{"n_experts": 256, "experts_per_token": 8, "balance_bias": false, "init_std_router": 0.00886, "learning_rate": 0.000885, "max_grad_norm": 2.0, "max_seq_len": 256, "train_tokens": 675000000}
Below are experts of layer 2 (counted from 0) of a mixture-of-experts language model. Rows are named router (the router's row for the expert), up (a neuron's input weights, with its number) and show model dimensions 0-127. Each number is 128 + 32 x the weight over its row's rms, rounded and kept within 0 to 255.
After each expert's rows: a language model's description of what the expert responds to; "gets" lists some tokens that make up at least twice as much of what it gets as of all text. This comes from a sample of Wikipedia text that the model never trained on. Tokens count by the router's weight.

# expert 53
router [129  98  99 114 144 145 132 118 148 118 127 132 178 154 135 120  97 108 129 135 123 105 158 142 110 119 150 195 167 106 145 154 101 124 166 120 159 154 148  90 104 175 100 136 137 132 158 161 137 156 128 124 130 104 108 146 122 122 247 194 197  48  63 166 229 146 134 123  90  98 144 106  93 158 107 117  92 110  59  36 173 139 150 153 160 127 123 149 112 173 146 105 149 147 104 139 162  91 137 112  77 126 113 167 123 146  98  72 105 130 136 157 148 119  90 158 109 113  58 116 119 140 111 139 112 106 153 113]
up2 [142  69 100  95 163 156 148 137  99 105 109 181  75 139 115 167 119 113 167 111 191 140  71 152 124 203 100 126  83 126  71 168 125 137 131 152 145 116  65  82 198  86  77 153 188 120 131 107 165 163 123 120 125 147 132  74 114 160 122 155 137  73 159 117 146  94 129  82 135  32 149 172 182 103 109 124 138  93  92 106 140  98 120 146 171 134 130  96 146 190 128  89  94 152 116 113  93 131 104 129 158 139 108 141 126 169 148 135  99 116 123 108  65 115  78 101  84 128  95 151 111  77 123 103 125 114 123 158]
What it handles: Decimal points in geographic coordinates, Cyrillic letters inside Russian names, weights like kg and lb, and nationality words such as France, Swedish.
gets: ".", " —", "  ", " M", " P", " France"

# expert 51
router [146 133 158 148 106 122  74 188 155 161 136 164 128 106 131  96  91 132 116 141  79 173 100 108 107 162  69  97 147 106 208 184 143 212 128  81  78 126 112  88 151 156 126 183 166 105  85 134 162 117 151 124 110 171 106 137 116 137  91  98 160 119 103 141 120  57 119 147 158 154 105  91 113 145 117 136 121 158 173 111 150 134 101  97 144 122 180 155 126  95 195 180 128 119 125  90 148 113 101 164 196 112 143 130 161 113 101 182  83 133 156 140 174 108  66 121  95  80 124 138 116  93  77 184 129 134 108 165]
up0 [ 92 123 127 119 170 145 132 146 137 125 124 124 120  51  95 164  84  95 118 166 117 123 136 138 128 163 122 106 141 167 151 133 115 148 135 106  94 118 134 117 122 188  79 110 155  79 110 168 127 133 125  52 106  69  92 165  67  67 167  71 163 136 144 102 124 137 158 138 206 163  90  76  95 150 141 178 101 179 118 146 139 149 125 175 139  82 107  79 106 113 142 190 170 136 155 138  73 116 127 120 153 175 108 145 120 155  95 135 126 122 167 132 153  66 120 146 114 121 176 123 140 148 111  95  96 237 152 147]
What it handles: Equals signs and words in section headings (See also, Results, History, Episodes), LaTeX commands like \begin, and table field labels.
gets: "=", "ti", "\n\n", "\n", "2", "/"

# expert 15
router [144 144 106 158  98 143 155 128 163  80 112 152 127 107 161 113 132 142 135 122  45 126  79 135 158 100 136 139 158 101 107 132 146 130  84 153 163  80 118 143 175 136 171 200 129 143 125 166 175 151 115  92 157 194  95 100 128 128 101 119 184 123 115 104 126 173 106 123 157 143 138 138 185 111 157 173 109 193 181 114 170 113 124  69 150 176 134 174  57 139  84 105 145 128 139 186 113 118  66 130 134 170  83 101  76 168  98 148 102 111 127 151  82 177 195 101 146 131 125 183 186 130 136 122 169 127 114 135]
up0 [132 114 175 207 125 169 142  89 146 104 139 199 144 130 123 159  97 113 150  40  94 130 110  90 111 109  61 138 163 123 121 126 133 100 172 142 113 145 166 146 127 157 124 132 136 128 149 151 210 130 160 136 131  73 126 134 161  89 180 186  83 120 150  98 106 180 116  93 150 138  89 103 226 135  88 151 191 137 136 137  96 128 134 123 123 180 134 113  85 172 112 120 137 113 177 133 128 101 114  98 149  69 158 150 117 123  72 129 174 152 173 143 180 123 148 137 128 107 135 158  80  83 119 152 146 105 159  89]
What it handles: Middle pieces after prefixes or hyphens, such as sub-du-e, sub-di-visions, brother-in-law, direct-to-consumer, Se-pt-ember, plus taxonomy and vote-table fields.
gets: "  ", "-", "ta", "di", "to", " of"

# expert 38
router [167  94 145  88 135 142 165 129 164 159 115 146 118 151 107 180 118 210 120  90 163 149 147  74 186  61 151  98 145 137 129  78 152 164 100 134 170 126 117 103 112 165  82  81 132 153 160 112 110 141 113 139 100  95 156 144 127 140 142 165 126 137 109 125 106 144  79 134 144  44 190 146  80 138 159  94 100 160 136 153  78 153 106 157 134 162 118 173 196 172 141  91 121  98 110 182  76 100 124 102 136 133  65 149  93 106  89 111 110 119 140  88 135 160 141  71 107 146 133 118 108 178 100 168  59 123 101  86]
up0 [108 155 115 211 162 129 120 163 104 152 136 186 135 116 141 105  90 203 161 148  80 107 137 140 166 150 106  95 132 156 136 111 122 160 129 138 101 113  83 158 137 163 122 143 102 166 118 148  76 155 214 132 146  96 137 194 120  83 137 102 161  75 141 129 161 110 121 175  61 116  93  81  88  99 141 123 135 163  62  97 133 112 121 131  95 163 100  91  49  80 165 104 171 114 110 186 114  79 149 149 112 119 127 153 174 153 113 128 151 115  93 103 155 115  95 116  99 103 124  61 121 176 135 150 170 165 135 125]
What it handles: Prepositions linking a verb or noun to a following noun phrase, such as of, to, by, through, into, alongside.
gets: " of", " to", " by", " from", " for", " into"

# expert 5
router [113  99  74 156 145 135  78 169 120 158 158 108 109 166 120 192 146  89 139 126 152 148 113 143 139 186 189 100 139  67 129 143 122 128 157 105 149 204 143 105 132 150 121 146  97  51 160 145 116  88 157 133 153  90  75 146 131 111 178 130 170 135  88 102 188 131 159 186 103 102 185 149 140 130 101 136  88 157  58  70  98 128 149 160 132 162 158 119 183 103 154 156 101 122  89 111 172 132 114  92 129  97 142 144 132 141  72 104  58 161 158 108 103  97 140 139 119 105  57 135 127 142 142 159 107 153 129 183]
up0 [ 93 132 144 131 158 134 100 107 150 176 112 143 104 118 129 158 121 167 114 224  91 197  97 106  69 176  62 101 113 113 124 102 123 149 161  62 159 117 123  82 177  70 143 132 192 107 102 104 145 138 174 139 120 142 153 133 145  94  81 110 172 125 127 109 135 168 203 164  71 120 159 124 125  99 171 163 116 142 126 116 146 102 105 100 114 132 165 137 104 136 124  51 136 169 156 165 113  74 171 148 108 168 124 119  86 154 119 125  89 185  81  72 132 120  86 163 146  95 119  76 137 130 114 140  98 120 116  99]
What it handles: Numbers, Roman numerals and heading equals signs in lists and headings, plus prepositions before numbers: 18, 33, IV, "in", "of".
gets: "=", " (", "19", " in", " that", " of"

# expert 60
router [143 165  70  92 130 169 120 114 132 116 148 170 138 105 123 148  80  95 110 157 150  79 103  81 135 124 150 166 107 147 135 140 170 108 131 102 142 128  88 134  78 139 166 162 118 141 137 109 136  90 138 163 123 137  86 170 169 124 142 136 131 151 106  56 129  59 140 159 115 161 163 126 176 139 154  78  73 187 113 118 135  52  79  84  44 189 112 126 166 121 138 134  62 142  68 167 152 163  79 175  61 134 142 117 170 167 146 121 102 138 108  98 110 139 162 135 117 110 127 129 126 160 204 164 133 128 157 120]
up0 [191  88 134 132 106 108 168 105 172 103  91 124 156 148 135 115 140 132 174  87 102 120  93 154 127 140 170 131 149 124 129 125 114 144 161  76 157 192 149 163 118 149 157 124 127 138 188 120 198  52 137 139 143  69 114 114 119 207 139 172 151 103 117 171 148  83 108  90 137 117 138 134 160 165 127 145 192 141 152 133  89 106  39  53 104 123 136 129  99 101 144 130 148 124 139 117  96 115 128  98 169  84 139 139 126 174 156  42 175 143  98 163 105 110 113 166 122 199 116 144 124 135 133 116 185 114  98 161]
What it handles: Adjective and verb endings and common modifiers in running prose, such as -istic, -gent, -ical, -ing, like, such, known.
gets: "ing", " such", " in", " more", " known", "ful"

# expert 0
router [129 169 146 143 190 106 139 166 105 107 142 159 156 139  78 113 171 143 104  93 116 116 117  86 123 179 121 153 123 135  90 159 102 175 112 138 133  82 121 128 112 179 117 196 108 158 154 121 168 168 102 117 115  97 115 125 149 138 106 149 116  86 128 108 134 142  98  89 154 132  94 128  89 144 106  66  69 116 245 210 133 131 144 188 110 139 198 127 105 172 136 134  94 111 114 132 120 155 144 197 173 170 165 142 187 163 101 122  75 136  84 141 135 155  62 133 164 113 152  69 141 145 141 128 111 123 123 131]
up0 [131 162 125 107 123 121 146 166 118 109 179 188  90  88  95 103 145 171 135 168 121 133 152 176 125  47 119 116 148 135 132 146 108 136  80  57 143  84 106 150  72 115 145 106 101  66 119  93 126 158 117  94 130 123 137  41 138  81 147 111 121 126  32  88  90 121 132 130 110 101 112 145 113 113 107 117 102 114  70 123 127 131 178 120 163 122 153 203 156 123 127  65 113 154  84  88 123 141 153 109 128 123 118 115 180 101 113 118 141 120 125 166 102 128 152 174 117 136 158 144 103 126 205 177 105  53 151  74]
What it handles: Word-internal letter pieces inside proper names, often accented or foreign, such as Pál, O'Neal, François, Leif.
gets: "d", "'", "n", "é", "z", "b"

# expert 30
router [113  88 114 138  94  98  89  85 132 117 127 165 179 136 147 108 151 124 203 171 199 100 158 154 104  67 160 185 177 143 140 176 127 125 138 161  92 133 101 120 110  81 116 107 157 134 170 112 157  60 167  91 134 128 199 120 110 115 193 115 163  83 100 170 199 121 163 134  77  94 159 141 142  89 155 166  76 147 109  77 156 136 186 138 112 110  95 146 107 153  82 144 152 119  99 125 148 135 148 109  85 132 115 172 146 158  99 136 126 129  96 111 106 143  88 147 105  79  59 128 114 114 175 159 151 125 139 152]
up0 [105 136 129 125 110  63 130 130  88 126 107  92 126 152 132 113 142 170 140 110 156 181 154 106 132 116 151  43  89 116 149 146 123  59 146 178 209 106 117 165  92 124 102 105 115 109 141  46 165 130 137 131 157  85 184 167  85 130 103 125 135 116 145  85 113 105  88 158 119 133 101 133  95 174 163  78 157  85 200 145 118  86 121 144 150 148  98 167 115 177 114 141 136 143  87 112 111 126 192 130 106 135 122 133 159 145 151 137 134 111 112  16 117 135 170 118 130 132 110 143  75 122  76 147 101 145 118 201]
What it handles: Word or number starts right after a dash, bracket, quote or line break, such as Brussels, Newark, 1955, Un-, In.
gets: "19", "M", "R", "In", "A", "L"

# expert 26
router [122 123 135 149 167 132 159 130 164 143 142  72 160 193 107  90  73  76 133 137 152 109 120 171 127 123 174 158 167  88 134 163 103 156 122 153 115 190 139  62 107 115 144 134 118  87 195 160  96 149 158 135 120 126  93 147 129 119 198 175 143  71  75 142 146 102 150 160  78 102 136 147  74 163 105 118 145 124  80  70 154 140 119 189 173 106 171 122 123 162 141 124  97 128 157 132 161  77 163 142  87  94 124 179 124 172 133 107  82 147 145 160 105 119 152 162  94  87  92 157 139 200 122 178 145 145 140  85]
up0 [143 127 119 180  51 149 130  85 100 132  92 128 125 104 146  92  34 201 159 143 143 107 120 110  99 149 111 102 165 165 129 106  90 143  67 145 136  85 123 104 127 131 106 124 163  68 154 119  89  61 147 103 100 136 153  68  95 145 151 154 174 150  84 143 122 122 168  47 164 104 121 111 107 106  87 125 153 145 100 142 155 121 141 154 152 174 124 168 134 165 150  92 177  85 138 225 162 127 102 125  87 132 132 137 121 109 177 151 159  96 142 148 136 118 119 180  82 123  93  74 178 146 124 128 112 140 137 140]
What it handles: Commas, and, or, semicolons, colons, em dashes and table pipes that join list items or clauses.
gets: ",", " and", ";", ":", " |", " ("

# expert 35
router [116 130  90 161 150 104  98 100 142 139 162 125 114 162 118 141 126 151 128 115 168 137 159 179 159 114 105  95 179  94 106 146 122 162 156 118  38 146  85  72 166 122 130 119  98 116 161 142  71 196 127 212 149 111 168 140 124 151 112  60  82 106 157 155  60  82 153 129 111 156 159 108 104 147 173 104 146 159  66 101 120  97 122 195 167 125  96 112  93 150 109 110 121 126 137 143 115  57 159  85 145 124 115 169 151 143 128 130 152  98 134 139 131 202 140 140 110  91  98 104 200 172 155 152 166 158 116 121]
up12 [116 119 195 147  81  48 121 146 143 164 181 117 132 137 121 147 115 119 116 135 159  78 170 156 157 158 200 164 113 199 136 156 144  86  59 175 158 101 127 121 109 148 106 138  99 152  95 107 137 119  90 156 178 115 161 165 147 144  96 170  82 101 114  90  99 139 142  51 137 110 144  75 126 138 159 141 131 122 136 149 110 180 112 136 118 168 151 132 139 158 118 100 105 184  60 132 188 139  90 117 121  88 151 148  79  98 116 116 143 101  71 147 199 128 145 159  80  65 121  81 130 114 126 119 128  94 115 135]
What it handles: Pipe separators between table cells, plus semicolons, colons and slashes in stat lists, race results and filmographies.
gets: " |", ";", "|"

# expert 17
router [132 122 165 164 153 176  96 119 186 118 123 127 155 142  94 102  82 128 186 161  70 103 111 114 134 129 129 156 159 106 149  77 101 117  93 146 160  78 100 132 193 137 154 139 181  85 107 133 191 172  89 116 160 192 116 130  88 176 162 118 182  77  82 145 171 129 134 122 113 156 124 156 109 172 128 153 121 181 132  96 150  71 170  62  72 105 105 129 126 139 157 142  92  96 141 117 147 136 104 149 163 112 145 133 102 184 127 184 107 122 107 160 145 156  69 155 109  95  89 137 198 137 163 105 123  84 168 126]
up0 [132 126 139  35 140 125 193 125 154 155 133 154 159 186 101 147 177 127 130 124 139 119 116 160 108 199 152 134 163  79 158 156 144 141 165  73 181 148 118 181  88 105 190 130 114 105 104 112 125 118  60 148  62 101 115 136 102 100 165 164 169 130 104 138 176 105 136 160 174 142 157 130  81  78 155 121 112 200 116 139 126 143 128  84 150 189 145 100 114 127  88 127 175 138  97 180 129 119 112 162 134  84 109 119 117  98 171  91 149 107 137 170 135  54 177 116 163 136 165 121 146 174 139 142 154 138 110 106]
What it handles: Mid-word pieces like ti in mention, ati in Cincinnati, uo in Fukuoka, plus empty cells, pipes and headers like Result, Density.
gets: "ti", "  ", "=", "ta", "–", "ea"

# expert 7
router [105  96 147 145 185 105 102  89 106 131  93 151  69 102 126 102 196 102 108 125 184  83 137 107  86 181 145 113 171  92 102 127  83 164 149 127  82 133 138  88 150 149  98 128 150 161  64 159 108  64 163 152  83 117  86 111 130 123 132 167 146  79 117 129 138 166 124 149 127 121 153 151 104 129 100 197 130 134 128 121 141 175 130 173 104 159 187 109  83 129 124 138 130 142 138 120  88 216 171 132 186 146 149 145 135 167  95 173 121 118 132 184  96 101 121 168 154 104  96 121 170  57 169 126 142 106 186 158]
up0 [117 137 164 111 146  89 185 129 107 101 134 140  91 116 130 139 139 169 150  94 152 149 125  92 122  83 140 114 144 144 122 152 142 161 171 154 141 106 216  96 101 143  82 133 136 144 172 127 132 158 109 130 140 125  92 149  91 181 138  80 140 109 112  95 119  85  58 141  79 133 147 189 129 122 175 164 151 171 198 108  79 137 187  88 122  99 105 117  79 118 127 129 135 187 140 142 119 159 139 109  79 132  93 113 136 118 164 127 148 157 110 198  91 167 118 154 107 129 166 120 154  91  72 139  13 130  66 110]
What it handles: Opening parenthesis or quote marks, and the first capital letter of acronyms or names right after them, such as (INLA), (IST), "Bach.
gets: " (", " \"", "S", "M", "P", "H"

# expert 29
router [115  52 145 194  94 141 115  89 144  80  94 152 143 117 152  99 126 156 139 141 121 115 151 123  87 143 120 162 100 144 143 105  76 162 147  95 146  82 161 135 116 173 133 126 148 165 191 139 149 144 118 130 127 154 152 119 130  83 186 141 202  67  81 175 182 160 139  95  87 140 182 149  99  89 148 126  90 138  73  90 165 124 174 154 156 181 136 134 104 182 115  92 118 117 154 131 114 137 173 135  63 174 119 149 173 137  80 133 175 162 125 161  96  87 142 193 111 105  59  97 130 141 123 110 113 103 126 118]
up2 [127 155 109  96 147  94 169 144 153 156 125 146 169 162 139 107 107 108 158 179 151 156 170  90 144  83  92 125 159 116 144 172  90 123  82 165 129 135 171 128 102  96 156 153 138 136 174  71 116 128 131 133 115  83 134 155 163  95 149 176 130 100 149 137 167 135 138 121 155 142 124  87 155 121 117 133 201  84 118 116 112 121 130 163 122 118 112  74 139 152  60 123 132 120  52 200  99 202 159 102 154  62 106 142  81 142 113 192 103 117 186 197  93  94 189 112 178 152 100 124 131 105 148  98 151 125 183 100]
What it handles: First token of a table cell or list entry after a pipe or colon: dates like August, durations, Yes, Episode, Miniseries.
gets: "  ", "\n", " 2", " 1", " 3", " —"

# expert 40
router [101 118 126 118  70 101  92 160 116 164 129  79 119 156 138 135  83 126 112 111 174 102 156 147 144 116 119 140 173  96 128 155  90 145 146 164 112 181 125  59 133 153 104 142  88  80 179 154  82 172 152 174 134 130 130 105 138 128 154 170 167  88 148 129 148  80 159 147  87 145 121  82 114 158 160 137 163 138  71 102 163  96 111 173 165 134  50 156 158 203 146  88 103 128 121 161 146  60 168  90 100 127 141 177 141 107 170  71 143 110 148 109 182 174 124 160  98 132 116 118 165 190 142 162  95 161 167 158]
up12 [103 157 107 189 155 124 129 145 219 111 101 105 147 134 145  96 120 100 108 107 167 145  72 135 103 171  33 141 136 150 112  75 141 101 107 124 128 119 103 113 133  86  98  65 144 139 155  98 141 137 178 127 132  64 133 125 186 127 142 154  68 129  42 208  70  98 116  52 104 153 152 124 167 128 153 130 118  83 123 184 132 121 115 128 109 117 124 111  73 147  97 142 146 151  97 165 135 134 131 121 166 109 159 164 133 170 161 145 110 107 130 112  72 127 112 162 139 114 109 109 139 160 133 154 213 150 143 129]
What it handles: Table pipes after a country code or position, just before a player's name in squad tables; also list dashes, en dashes and semicolons.
gets: " |", " –", ";", " -", "\n ", " *"

# expert 21
router [140 112  98 124 160 118  89 143 190 130 142  74 149 121 111 132  71  87 149 180 176 130  93 148  95  94 176 170 117 111 108 113  87 134 110 114 147  83  68 105 141 109 171 174 123 155 149  85 126 123  55 111 133 143 148 112 145 134 159 136 178 120 132 105 141 153  69 121  69 137 155 142 118 171 146 137 157 132 147 125 173 196 206 119 201 143  56 152 114 113  85  96 118 146 149 121  94 124 152 145 106 166  84 175 145 138 146 123 153  87 118 174 132 135 151 140 122 142 150  76 168  82 135 149 185 101  93  61]
up2 [164 220 114 100 115 111 161 134 148 146  97 130 119 111 105 157 131 103 141 142 120 139 155 131 123 141 150 127  85 206 124 186 103 147  97 137 104 103 131 103 188 129 127 127 135 158 156  96 125 153 150 134 166 196 167 101 203 179 141 100 148 132  78 111 157 168 150 142 135 170 153 162 122 168 146 182 108  83  59 100 132  58 153 105 134 143 133  87 101 164 122 133 132 143 154 162 174 128 159  78 117 160 134 134 120 198 142  90 159  76 164  84 113 129 129  94 140  95 139 132  76 158 143  29 127 111 145 146]
What it handles: Nouns after numbers or names in sports and list tables, such as round, times, medalist, minutes, Red Star, and No.
gets: ".", " |", "-", "–", " round", "/"

# expert 3
router [157 115  91 135 127 109 140 140 162 188 160 123 152 145  87 170 122 137 150 133 127 123 115 175 168 196 215 124 112 162 154 183 145 178 115 126 135 132 130  62 210 193 121 141  89 129 151 135 125 173 126 179 148  63 131 145 172 137 159 129 133  99  65  76 125 117 129 100 110 156 137 134 142 136 160 113  79 121  60  72 171 173 127 113 147 149 110 106 166 183 138 132 101 142  76 152 137 111 132 122  80 112  86 106 192 144 136 109 134  96 186 148 115 118 129 139 138  65 104  99  91 152 105 146  87 149  91 128]
up0 [168 110 131 162 166 120 106 160 145  52 150 153  95 104 137  99 123 137 138 132  63  67 104 121 111 132 130 174  90 169 166 147  93 118 131 123 136 115 197 110 197 113 154  86 111 129  91 127 194 108 135 105 131 180 112 183 137 118 108  69 135  88 156 115 176 180 119 162 100 113 129 127  95 123 157 141 121  57 177 150 111 149  89 170 127 149 120  80 117  98 133 195 122 137 114 142  90 172 130 127  84 109 160 128  96 144  83 146 106  98 137 163 130 116 141 144 191 133 199  92  93 170 131  65  98  69 111 130]
What it handles: Word-final pieces completing words (-al, -ist, -shire, -hed) and ordinals like 16th, 19th, plus Republican and table pipes in election results.
gets: "|", "ist", "al", "th", " Republican", "ial"

# expert 39
router [ 95  91 129 121 158 134  77 165 134 139  90  71 187 127 118 105 124  90 111 126 192 125 111 112 121 106 175 126 175 158 161 149 121 152 121 150 117 153 100  77 135 184  94 156 109 119 197 145 116 124 206  94 172 137 147 166 172 151 171 155 166 110 115 147 127 139 100 154  78  73 132 146 130 186 130 169 127 138 132 135 157 189 127 144 126 187 100  45 136 175 107 115 121 186 118  97 152  54 157 140 100 128 129 143 140 126 147 118  91 125 137  94 147 175  74 138  83 107 101 110 119 176 140 186  93 132 114  75]
up2 [164  96 114  84 149 143 132 154 124 155 140  76 155 187 114 113 121 106 154  78 142 117 145 130 137  77 109 108 159 158 107 142  85 140 172  92  96  77 171  84 135 145 124 150  75  94 150 117 147 111 124  98  94 145 164 122 137 109 158 107 172  66 147 136 147  94 108 156 181 134 146 120 131 137 152   0 122  97  27 138 149 140 107 169 190 168  83 145 116 108 110  93 118 184 105  62 128 103 106 105  70 161  88 100 146  73 168 107 124 145 154 127 181 139 132 125 144 130 149 121 129 120 112 144 136 133 136  91]
What it handles: Prepositions and verbs after names or clauses (in 2012, into, acquired, married), closing brackets, and LaTeX or math symbols like $ } →.
gets: " in", ")", "\"", " on", " as", " for"

# expert 4
router [142 102  86 128 157 150 190 116 127 137  93 112 135 192 125 102 120 151 144 116 157 129 166 170 148 114 193 128 168  89 151 154  82 174 170 130 131 150 128 104 122 141  67 120  82 112 203 168  73 162 136 140 133 130 102 116 169  97 185 126 163  96  74 144 176 149  81 121  70  68 178 104 103 182 124 142 114  90  64  75 149 145 137 165 157 170 141 121 176 134 119 144 161 166 147 114 139  77 138 117  91 119 145 162 145 195 156  70 122 123 136 150 125 133  83 149 131  94  82 120 143 161 135 159  90 130 116  81]
up0 [153 137 111 129  93 143 168 218 112 135 193 170 139 123 151 175 109 104  71 133 166 124 139  67 108 146 150  86 122 152 107  67 158 119 114 123 125 139 171 112 135 127 139 126 167 175 183  99 149 149  90 114 147 137 118  99 138 199  60 135  93 145 158 131 114 140 118  86 194 109 104 201 171 148 122 105 156 163 141 167 114 142 136 151  95  73  78 125 167 125 148 155  31 140 120 116 119 131 187 172 158 145 123 139 110 164 168 154 136 173 105 166 143 173 185 108 101 127 115  89 106 143 140 163 135 137 122 113]
What it handles: Table cell separators, line breaks and equals signs in code, formulas and captions, plus common verbs and prepositions like right, provide, since.
gets: " |", "\n", " =", " is", " /", " ("

# expert 62
router [163 137 119  93 181  87 125 167 175 128 144 120 181 179 106 181 139 124 152 140 120 165 155 162 172 191 122 173 140 176 131 100 201 134  55 110 116 134 122 118 101  48 153  49 155  97 131 126 143  84 126 110 133 109 130 156 101 105 170 152 114 132  70 131 114 100 130 132 119 171 146 140 169 132 154 144 118 132  76 130 138  96 109 125 102  91 195 106 227 120 147 162 137 156 100 112 110 100 116 151 128 113 154  97 155 147 159 154  71 164 172 106 132 101 151 152 158 161 102 143  90 173  91 106 172 153 114  91]
up0 [172  84 137 124 159 144 115  40 105  58 177 101 107 173 128 128 132 165 153 115 172 139 158 121 192 151 142  79 136 112 192 130 145  98 129 155 131 144 172 109 129 174 124 133 161 113 136 109 152  84 117 173 125 134 113 127 111 115 132 102 180 105 122 150 132  98  93 106  83 149 136  99 130  98  83  90 114 127 115  41 154 110  84 128 133 138 156 153  92 142 147 172 149 130 142 130 137 100  91  98 136 126 158 137  29 101  71 163  82 114  69 119  87 116  98  71 107 110 129 111 183 140  69 153 117 162  73 160]
What it handles: Adjectives, adverbs and and or commas in descriptions, such as first printed, 125 ft tall, various, especially, well.
gets: " and", ",", " first", " other", " a", " well"

# expert 34
router [143 161 142  72  91 144 139 122 178 101 128 158 143 141 109 131  91 114 186 112  71  65  71 129 105  86 179 158 129 125 145 102 107 129 142 102 167 109 133 119 101 142 134 160 163 168 131 158 203 168 122 149 170 153 152  96 153 201 118 153 171  79 124  78 107  95 151 119 141 103 135 113  98 143 135 108 144 101 153 131 146 111  77 120  94 177  91 148 179  94 126  99  98 104 172 146 161 132  90 101 166 155 142 201 160 165 112  68 102 155  89 157 150 152 165 104  70  80  79 147  90 163 160 155 106 157  90 114]
up1 [110 138 137 101 139 105  77 144 138  89 147 125  75 225 157 110 123 124 162 104 143 120 155 158 122 144 147 119 213 140 122 171 189 109 101 120 106 165 109  99 114 148 134 171 168 111 184 130 103 131 133 130 134 127 119 158 186 123 156 113 170 139 139 176 110  43 101 152  99 137 171 133 148 120 163  81 133 142 178 157 150 116  92 104 163 152 173 157 178 103 167 132 139 102  63 138 145  74  80 134 105 153 170 162 127 155  81  91 123 120 111  88 186  73 162  85 147 135 117 119  71 188 117 136  96 124 148 164]
What it handles: Final pieces of foreign proper names and Latin words, like Iron(i), Hiber(nia)n, Osori(o), -ly, -ia, often in sports or taxonomy tables.
gets: "a", "i", "ly", "o", "ia", "y"

# expert 25
router [153 126 147 135 158 114 113  47  97 162 198 165  81 118  88 157  87 123  76 191 105 160 104 122 131 105 132 111 141 147 132 163 127 162  94  86 123  78 101 107 165  94 180 147 155 143 149  91 115  86 138 114  93 137 132 144 144 159  92 127 176  91 217  76 124  77 155 195 186 148 128 157 105 138 172 158 163 116 110 109  98  93 131  87 169 100 106 138 140 114 169 136  67 122 118 114  62 140 103 139 118  83  91 135 187 101  98 138 130 145 113 164 136 129 153 145 171 143 109 174 154 113 136  89 143  89  91  99]
up1 [168  81 114 135 104 140 112 109 204 137 106  91 138 152  59  60 167 194 118  73 181 169 140  98  77 149 113  98 114 146 156  97 113 126 123 102 139 125 117 112 118 101 159 140  77  83  71  71 136 124 124 185 143 164 133  92 122  92 102 142 127 144 166 165 121 124 155 117 139  59 187 113  68 132 139 185  94 170 121  94 121 102  88 140 118 116 118 133 157  89 110  95 144 156  95 154 113  44 133  85 122  97  90  82 112 109 160 140 117 164  89 113  95 125 131 114  96 162 124 141 128 114 178  75 154 104  97 153]
What it handles: Wikipedia section heading words and list or table structure, such as Plot, Personal life, Career, See also, list dashes, table pipes.
gets: "|", "\n\n", "-", " |", "See", "\n"

# expert 14
router [109 131 184 136  93 107 164 165 157 129 136 143 151 173  54 121 102 114 133 146 102 111  99 142 154 115 127 172 130 143 129 135 135 143 106 112 149 141 149 105 134 124 153 133  82 103 126 180 170 192  94 144 211 101 176 137 164 112  37 136 192 107 110  85  83 152 122 112  70 129 110 166 122 149  84 120  91 117 167 105 110 156 145  60 173 153 137 138  91 167 164 161 160  78 118 101 152 118 190 114 132 178 123 162 108 132 138  84  96 135  95 128 167 151  98  98 114 176 189  55 102 126 112 145 101 169 116 114]
up0 [ 76 118 148 153  81 146 129 142  82 126 151 124  84 169 125  52 136 102 150 132 195  88 127 124 194  96 131 136 156 144  85 144 118 105  62  78 143  95 134 180 148 138 137 139 186 136 143 130  90 123 139 166 140 156 131  96 136  60 174  94 139 107  86 135 120 136  99 187 141 157 170  97 146 160 108 169  90 155 193 119 195 162  76 172 156 167 165 111 163  74 154 167 136 185 192 111  95 143 140  72 143 145 147 103 108 103  62 159 155 113 134 120 131 128 120 139 104 156  93 105 108 126 117  94 135 121 109 116]
What it handles: Middle pieces of non-English proper names, mostly Slavic and Indian, such as Kr-ut-ika, Kr-em-lin, Oleksiej-cz-uk, Bru-n-ner.
gets: "t", "n", "et", "r", "ut", "k"

# expert 37
router [108 108 131 169  72  90 123 100 168 107 127 159 116 169  69 149 146  92  80 109 164  83 156 144 110  75 108 120 164 165 113 138 122  65 135 175 151  98  72  85 100 164 106 155 113 162  88 212 124 111 141 133  96 102 194 160 179 184 163 160  98 139 124 143 130 195 142 111 146  86 143 158 108 143  98 134  93 186  92 153 111 116 138 192 142 107 177 115  85 148 135 108 161  80 108 170 112  99 144 103 184 117 116 173  98 140 150 173 101 144 113 148 131 115  79 139  84 102 152 122 145 142 114 160  89  84 132 109]
up0 [159  74  82 106  85 124 139 117 108 168 125 114  77  98 144 118 106 129  85 173 126  91 141 119 115 118 134 126 131 176  94 139  82 120 166 110 133 136 100 133 103 160 123 162 139 125  91 104  33 123  95 160 200 171 137 161 157 159  89 172  89 147 146 110 125 148 145 187 176 164  62 175 136 133 152 123 187 149  85 170 121 126 154 121 100 136 108 128 155 173  99  47 181 108 118  70 152 168  92 209 137 171  89 156  91 106 158 112 110 136 133 189 145 130 118 161 112 114 146 169 122 113 130 113  96 100 128 145]
What it handles: Capital letters, digits and punctuation inside geographic coordinates, abbreviation codes and data tables, such as N/S/W after ″, CLT, UAE, table pipes.
gets: "N", ".", "W", ";", " |", "L"